From a checkpoint of a small mixture-of-experts model trained on Wikipedia: 8 layers.
Below are experts of layer 5 (counted from 0) of a mixture-of-experts language model. Rows are named router (the router's row for the expert), up (a neuron's input weights, with its number) and show model dimensions 0-191. Each number is 128 + 32 x the weight over its row's rms, rounded and kept within 0 to 255. Numbers have three digits each.
After each expert's rows: a language model's description of what the expert responds to. This comes from a sample of Wikipedia text that the model never trained on.

# expert 11
router:137101106085111111093133133108113123112106130079102159126118111150092142086191104129174111132134142131165134111152115110052133122141142145078104135144184085075134110153114114115139109120168137108139160065146106138113155177127103085083091184133134158171172163136063147119118138142068127111106141110144105088140090198066181123159146128073125138144128097075129087148198132144094089153164182108123113128035132077181093250101168149190187136140150145135128103107151165155151113135135133163069092149093112149122151164145123171083126112127174078114071180134163097147146120137121095159
up0:146086141103119110137136108130096151099159120166110134159137122141121134130143165147156081143099144150093127128142171121102154113092126102089152169104139138175159137114144139118134136143142096105130087068142164048143090153156119151049117135122180172128139147106120096190194085146211053114134137110157018145121152076171116163161131172123131159132152043104091124123132155146126165113101161103144172170169096108160072157166068123093115077173117124075193100087072111116078152086083160139160101114119149119147173121155119129174098118106125089138085170180141133069142115100089128083
up1:093085117148098142117140134134121105196115141124125100153103158109144123087106111142145105156155182174139145157153091065121119093136137123092127106153140174137157159167141111069157157088197112187148073153159117082155084139101154173121092143121131169101181193145104065122173097135132135136111124147151094121122139106113130119086108131141109126119107109165078169116098131161144117144204133094130071135103082077124075193110097153059131178152105123068168096078142132139116147076135084107106130220082133135149117202123154160187077079166107169069091094147106109147143138064098136107
up2:137127173083070103093110133151111088152115116108163087115105109139138123191049154082147105172138104147162058078132118087138161106082174119094150161106143120114122135147118184073181178123137126136141114173136133079110153103145170107148081135197147144143096124148142071168137174097139082126110110094167126091156169121122165121102162148121151167131132181143097136154139111170189084125092103111167212136154118098142069105129075142120104095146087102185145130052112157139162141112126128160111067166044152118149168094146140181163099131124132184080162128140140160117154103066083148154
Description: Table and list separators. Pipe, semicolon and colon delimiters in tables, sports results and infobox lists, such as Win | 16–5 or Result: L; D.

# expert 62
router:145080137119109125102153089121108188140095120079145182115156167182143134077101152141132079126076085127147113138120139107101103132149097081125145136143118046120132125120097091124143115074166109162204117110182125119058158100103062159086165097113138113146107150167108158117124124141117131113134077132114133091118067082057132144118198166068149174147111103103172100129130142106076111132171145124071084058143108100169098183117221111174085146113172118137145062149147140188163093128175115144079156158140154159086123125126140100092115153136175118123079162185147124163129161142097136131
up1:089124134130109181101184150089059118183074147106108180111146150188149132064172159144104107123175127138098101097126112140127146147132158084149121133180113102083149089126065088086127086119110192159193094129194085140142166131103142137099087059154164110145129187127116095087162114081143123097104130112136110106091219139116144120180143130151199120165100088122193098159135083091114126087147125102135150146090111071155125145104102165163144132175120100074187142091141147157125161088131095156098100155072118123146119153105167123102082163145153139140086135154116148189096136125182154152
up2:110127067125063082121148101122116076127130138120116161158198153167121103141128165192191038061132127177101111130094164131101144054127126134081170149168109162101090221074145170115132141151145068125138095152142062080135131202055175123119127123139087137146095108154139060162151105112060078101112100104145098090140105173122150177121064092163146109127118152152113171133126133159189138109160173127114158154120120142124125184129136129089131145108110110094149148096120153138144154110121160137172125142142182148096144113149115099141151053165145166142086124105113142122120116106136180120
up3:204103179133109101085159121135092101094116189148164134158147098096126119114150077123162132144136166110162116075125091126121119098078141149087165173159218109171107204089141142098128099114101152155117138144148065150113151182143151096131169127101099145089115156105127090088166046091091097146051094153095120111159126106129127168134124085121132196158186111100142102094183178144224104103132103126107119185111120130177118124126120150157088128116044080154112120142150124189095096174082155115154120139134148100186114135185181122094127112139137141124142158163152125109172106129139118127
Description: Non-Latin script, markup. Bytes and letters of Arabic, Greek, Thai, Cyrillic and other scripts, plus LaTeX braces, IPA symbols and quotation marks.

# expert 2
router:136057123122115108089157124121087175130069111093158190127152168148129154068113168147146108134151101093163084095147107157083112079122114021149125110133120053097110139142062096115145092111151098150160111113192140168137124099153076134109106102161127135165115132130119172053116138148125126107097123143138154098092128115126147169122171188076151161165119123094163145157130115101073141166127092092106142105164115110177097124100170089164084163112099137163125102097152167176188113145145124212120123195125126199070180167165120092100114145161189088130110129125154159169130127094139164109
up1:099175050109157087117199114110157134180103152082131145183114095146145121114131169122136125156171093073124169156097142105101122117160151111111143121113178131127170118095125132172120128071140199144139145142136110097162118170131114059113068129151106134139071060115103145092108174119177134150152110167138128153102126131140108098112118113188133126165127142120099208152144119120153175045100114107116088099093152150088122124101056203134155144099101128115146132084147177131120126079144119160159085105158099143169112054151160125174098104152136085082103090122084092126086096114163172225
up2:115109160224078121130123179126078109174096115105155164175073166120145170187135154142111154113157088172074163126140116115095177137168171084070161127104144154169153132064167134145142116166143144179144124114194171135137155148149115051135116139139095126143159149094135059168094086154082119135071131126104109111143052172118172157126140140087180099161120060027134161106130109092140140107086088136100149133130164107157100133125126116201215142155087121152129096134122174133090084120155116123111117145127174132130115102157142110162146139078118119104100107091135152130093101122127085122
up3:187134115098138141056156136098113093191143119109118213140109116167133125124097085143142102142112122100176101102102128107141127132127158123098126163133132080071117210084055108137114126124148174133142080054143086145159162119133123168109099053155149154097165144159148074117141115102106131134099103159109107097113124136096159188142111112144166169152060127142172111103167129097126082098156160133198117116105151117158169158196155115128177094072112160145132148093174143172183175186116160118129159160110076170131146116160115121105076148165161099107094088100140117192150085110164124061
Description: Foreign name fragments. Word pieces inside non-English proper names and place names, often with diacritics, e.g. Diessenh-of-en, Al-Shamrani, č, ș, County.

# expert 32
router:157127065133091122085124087091063089186114107096161129097160180142140165077148099119137082141119101138148116135085121166082109126178137106123128086162169138100084143134093089124151131177138142183136076037154033151141127109128184056153178175138169138177133138112073068109132117113108091068143108118147095108134174136105150144114114124084136223167088134117149119110137092152138095143164126127111155112135122135115095206158147162171125110090174178173140155095130151168162103122174107127126134157076068180137167122147125124096124117141185113136118121130143160159131132115155187091
up0:141094108065057085121127026134092141149136119161146168073090146103155152102127161145136130123091108125144140120185136149071123168102106133118095127172207119125127159145077108099154070125140199093135141130133135115123125151152130085117123074158126123122128141101030114134174128130139111120185129128164132153114138171141140116107052091117143122133103126111147202120088150074054145164072122113195085146163151098108113120222137099177098107107079152145130158167099142129111122091136159132122134151097146172196124160202054124142169105161131146146141111122116076114154134148119155108
up1:172111116142156153085100100093120147171116092073135132117169134130110100070222079077076090124130134161113177156061151136132125160108157105073125217141170105144080065132115136130142121124112177167136123172139115125165114149103128131100135171134073130120104118158145091058116098138115110134129095156127193135119077115102145117087153149120172174151170176074139187132122160122163123168161101156038149153131122107147092116097156160145123138079155116166153003143140117169097093115107096105145156175121141154094099050134144113107102128126120148127092160165163149117120102105164121132
up2:143065148109138108104070130109121133081102103168153184146144135175139164026094104064124140207092116116104112132183091111138096138068176126118150144181105156118199148120085132129092129067155132173118117118132138118170133111151168070152083122131146169101080159108163138137163167122156136124131091082118161106123123126158144125188139122147118169119125136114128156150122074150184086100157135111127148110109120133122090141089132133157116169132116131173150154114131108157066104183062185112196090063060165180153150143149075137102087179148147127080098132157089106110099170148118123191
Description: Determiners after prepositions. Articles and possessive determiners following a preposition in prose, mostly the, also his, their, this, every.

# expert 27
router:153145091096107123100136086105041094118128162115170134142158129146124130085140153159158116081141183141192131146121132174048167139147126126093105086137164135079112143111133146155112118092126139149152148058154122124113170090085114129079137144137132115136095144175072100127153082094106093092091108096150094152111088134083180149221080127061089123177094167123130134146188146112138093122117093139116168127087172088157064180122161146157131187099132140162121136133154109177150058144130123117114129205092107135101130128140165128159139127132202079135086181180144078185171114139108085127
up0:090135195087146126095124145133131106106137137156180136137034083096100163100121132152142134113162097164178159092146065105171099136093130104155208096120153235137188157072104091093151102113140098141150093144154123123157149076149173100123146088149155097107079146099179131098113139152122131186093180141149075125120128121160118168146119119150162145101155125157133110111129107169161101112102087161138136131156102134107192126135085100074131139080131134119120145115160082151098097105158099133158172085163060126100115096066122131108145096202170112076092132046093171149128153108180141128
up1:183153102100126081083129088088060083213098131151146171090092088147086146136137148150147124098133155157138119101086170145131138153175157116092113122140144178116104166145141176096179076150116141111129116088141148113133093086156111148126173146235109113163117174198111080097139098080143068132118099194143077138139123106108167176137137126147143139147110145122098098122179151050113125166031076165078139161154148095132110094183113182120197076094098101160133124094152155147137103133125155173123168113150121095128168132122113125124076104135146110114141088134156136150105068116133121106
up2:113080098143090109092207134138115107135103129133173136170131133125115147070145090144104093111110148104105128158144124107117097138111154109188177115148147130147140124066118112125082059093100115159158051095166106127123133115121206111142118123096131102172164162076131079072110106187132133106152114180096179165066139146141170146165112128196129125164111132119088081154113104116063083166151125185085089109123156139114118152158082141152145118123170117119122088175156123201062122140156081176136187149170113094106107122110091123115128205101074084096080143129169191124132122162105128183
Description: Table cell separators. Pipe separators and dash header rows in wiki tables, plus section == markers and table words like Candidate, Succeeded, Notes.

# expert 26
router:141105128092077129054113113117092144106095159069137128165157153134155144068153107152112117166126109088130116142102110157079178135154158142133128121153134082057123081144141143109140106155162101150189104091161080112141170110118108064092131122123131087179112171147119099106140093138090137039090106081125136118087157117095142132165119166141104153184094115055117101164144173133090150112122156097141111122085156085179149244097111098152146179071152110133123167146213152211094139149161120167069130136112113171148132099175100137079159137141124087138108148151086155154134118157155123124
up2:128206089103131073131057137102103093147090122144033174124128142136034139064153155200201130097170144135100088145170113130141150145134146134053098176159179153145128139152122163124160139139131167128115150082136118072132105136139123110134106167123134168148181186111111156182147111107125126118125142119189075132146122150142123138153168119114137052122121114073139130113191128131114157131112126102148130170105080105150139088127111180143187141164090125141132151084137156091118106123108107159110072052116122124070156121164146090109134079175153154074111110091133145124077071101105109075
up3:177105049146116140115191122125130126151131062147106147094058154096109121051111145153135095166082124187122160131081176076118159145098161122035123193120140137113129134187114149104159112153181176187105074127102150091181108100155083155072107101171127095106143135132110099137146114135193127161160156106157174084077133150022132158153176129154160103098145089126151117083090170148168145116122141089131109147146080147130117154118159136162191115123137126111177108145080116192122140074091159157132137144128150108126153127162124113131091100118146154118134151080128125122083143099177116089
up4:069088051126046053114112108134104117203138122149156122157144182092096146065050133148171103155134127174138122130180120095149115095167141142126113157096110137085075132057156156117165132157195138119121078120152108104167158087123152151104113173150075176138102168144102121107186142112154118150082150131175183116116158122120108113151105127133141088130120066114106145177095126155166126146089185120152066233099176124088103146111094134134169155189142104061128131117137126136111167079159105174135108163133143090086089138163135143134148146173132115130103098112122108108132143100106149099
Description: Table cell separators. Pipe separators, spaces, line breaks and numbers inside dense statistical tables, such as score grids, sports records and election results.

# expert 35
router:106072091102078107120123140106100137115110094113078115094132127134154172083209113145148056173146106074154104131132126159089167103105190113107098064113155091115143130112118133132124169131116134138160155092186155071137171136082133106087125097164158206173110150234094112128141080139072121120137092099175102146098040067130203127111141152108109133150133172094143117147139114118134091128128100097091121177136149108107159202163161129126128158105114147183164136168155164167188156126126140118106169134090063108151133107120108116150079135141136123166091128118169169138139069121099084147
up0:121143159082089175113087098134123114122093123092090107105154107108129130143129112077130155114136094112121152074155123121114165163110127132181111070150184129165172131191142150149186151101112188133139145124127160122124172198053179164154159153159116152146139103151146130086132153090140085108150097113172117137098117151103143128126071112141113129187137140145142129132114114147115094094144109142139129126157162164121167144135234118111139087073152120105135222128146087179179130133133091089031101152077129137139139053111067194113091107155147142144115138111094090182135056081162093178
up1:126103111092168158119071135082136153104122213066124184099135033120120141112148125147137118154095137025102134073155152193138122135153137139150054156148122142114120099142078078098112091157128141115140165134146146177084149152139076126161123138104128133149114161190149129156149089015089095121116155087108133095150115186143139123165190155123176079178146150097140098104122126099093111165105140139137159156119117140143135157124164143148099107134168195137093119135177179122127146108111133144165082161144109113084100139166104101078145134079084170121150118107174074141146150086120067149
up2:151141137155144125124177151091104175115131103090161104083122133161088140112157095129124100128095111135181193039066216196085145153158061068148109118171141120145175090136111170143127129099186171114123099147119102102126154199104157111157152112165122139074162222164123111196150115105127109153128140169070089081102115098119096189147128111115154105144142107132135087176134162146134162151142121137115170141120131053132143134151108104148045151114135149146159093118135111112123085045162112112151173133156098157145125080163092106141121086121086146137109076171103138124143107121088107107
Description: Adjectival -ic/-ical suffixes. Suffixes ic, ical, ian, ics, ology, ural ending words, often in names, such as Med-ical Centre, Demograph-ics, American.

# expert 36
router:120163097115046076099159113059068097120112102140160140132146137176112135143126160156159071121132139124088097151076130073095106092181115110097139101113112141102133168114158127148170104128182175151166168074190020100104160152129155102105137113115077124125138131139094077084106121091134095115134067108201118128125143129122118173141117126094184167191126148105138099114151144151139107101111123152109120161088132103173170183119169124146104103105191099134127137118110189147117086153198170138113126135121106130104187208148129162116116133182159090127073115098162102187108162077160119122
up0:189118102131142148111126146111132161141170165125173156115140136153084140176139127104079121131169188131132132117065119131121153095164121169186142137140108105089104098092088124071142089128138085133136137033132134118184110103131189147139148181152150105151008143128119140083120136118136146177125115097100116085162210131114134114151113094111107118140117113146118059113180119161165120140116068176165195153111147113088141122127210200068126102107168153132100079081139105139176136118067156123132171108128098098133167112126138151170118142167134152095091112072100115117131088069151093079
up1:088111142127123136126083146136103102099079183150077163144136112192110155125135115134127151156116196135104098059099171072112119131117169126142137083156099163096159153134143162109085152131110157069132069153143119148111081141051113154132081141123105121172132125135114132104154085108153106143087096090141125121058179155122129184127050061051126161131099111148098110140143050164158092105120169135142115112150083093149150162175151104135179103183142205136117153159155077149174153113124140116165159175159101140134153103145146155084189147158181107118125161086127094193090152112147174161
up2:136107091147146158110199116129160173192083102109183167160132126137108114151077121117135126111143092132137201159093133077151115137152104110156127135189155183125093132076162136083139204080100084170137130095142107111164132136151182156157159095149115081160128172147105096100157096124166128128109151093145129158124159174115145090090093131142144117097130093098207097161101161135117136112091129171088122152104185126137073190129107143134104122145041099117123105166113108094173021148108078141121114141176127148172136128124067172167167078105129100136115035106135134091105112146135125157
Description: Pronouns and relative words. Subject pronouns and relative or demonstrative words opening clauses in prose, such as that, which, it, they, This, However.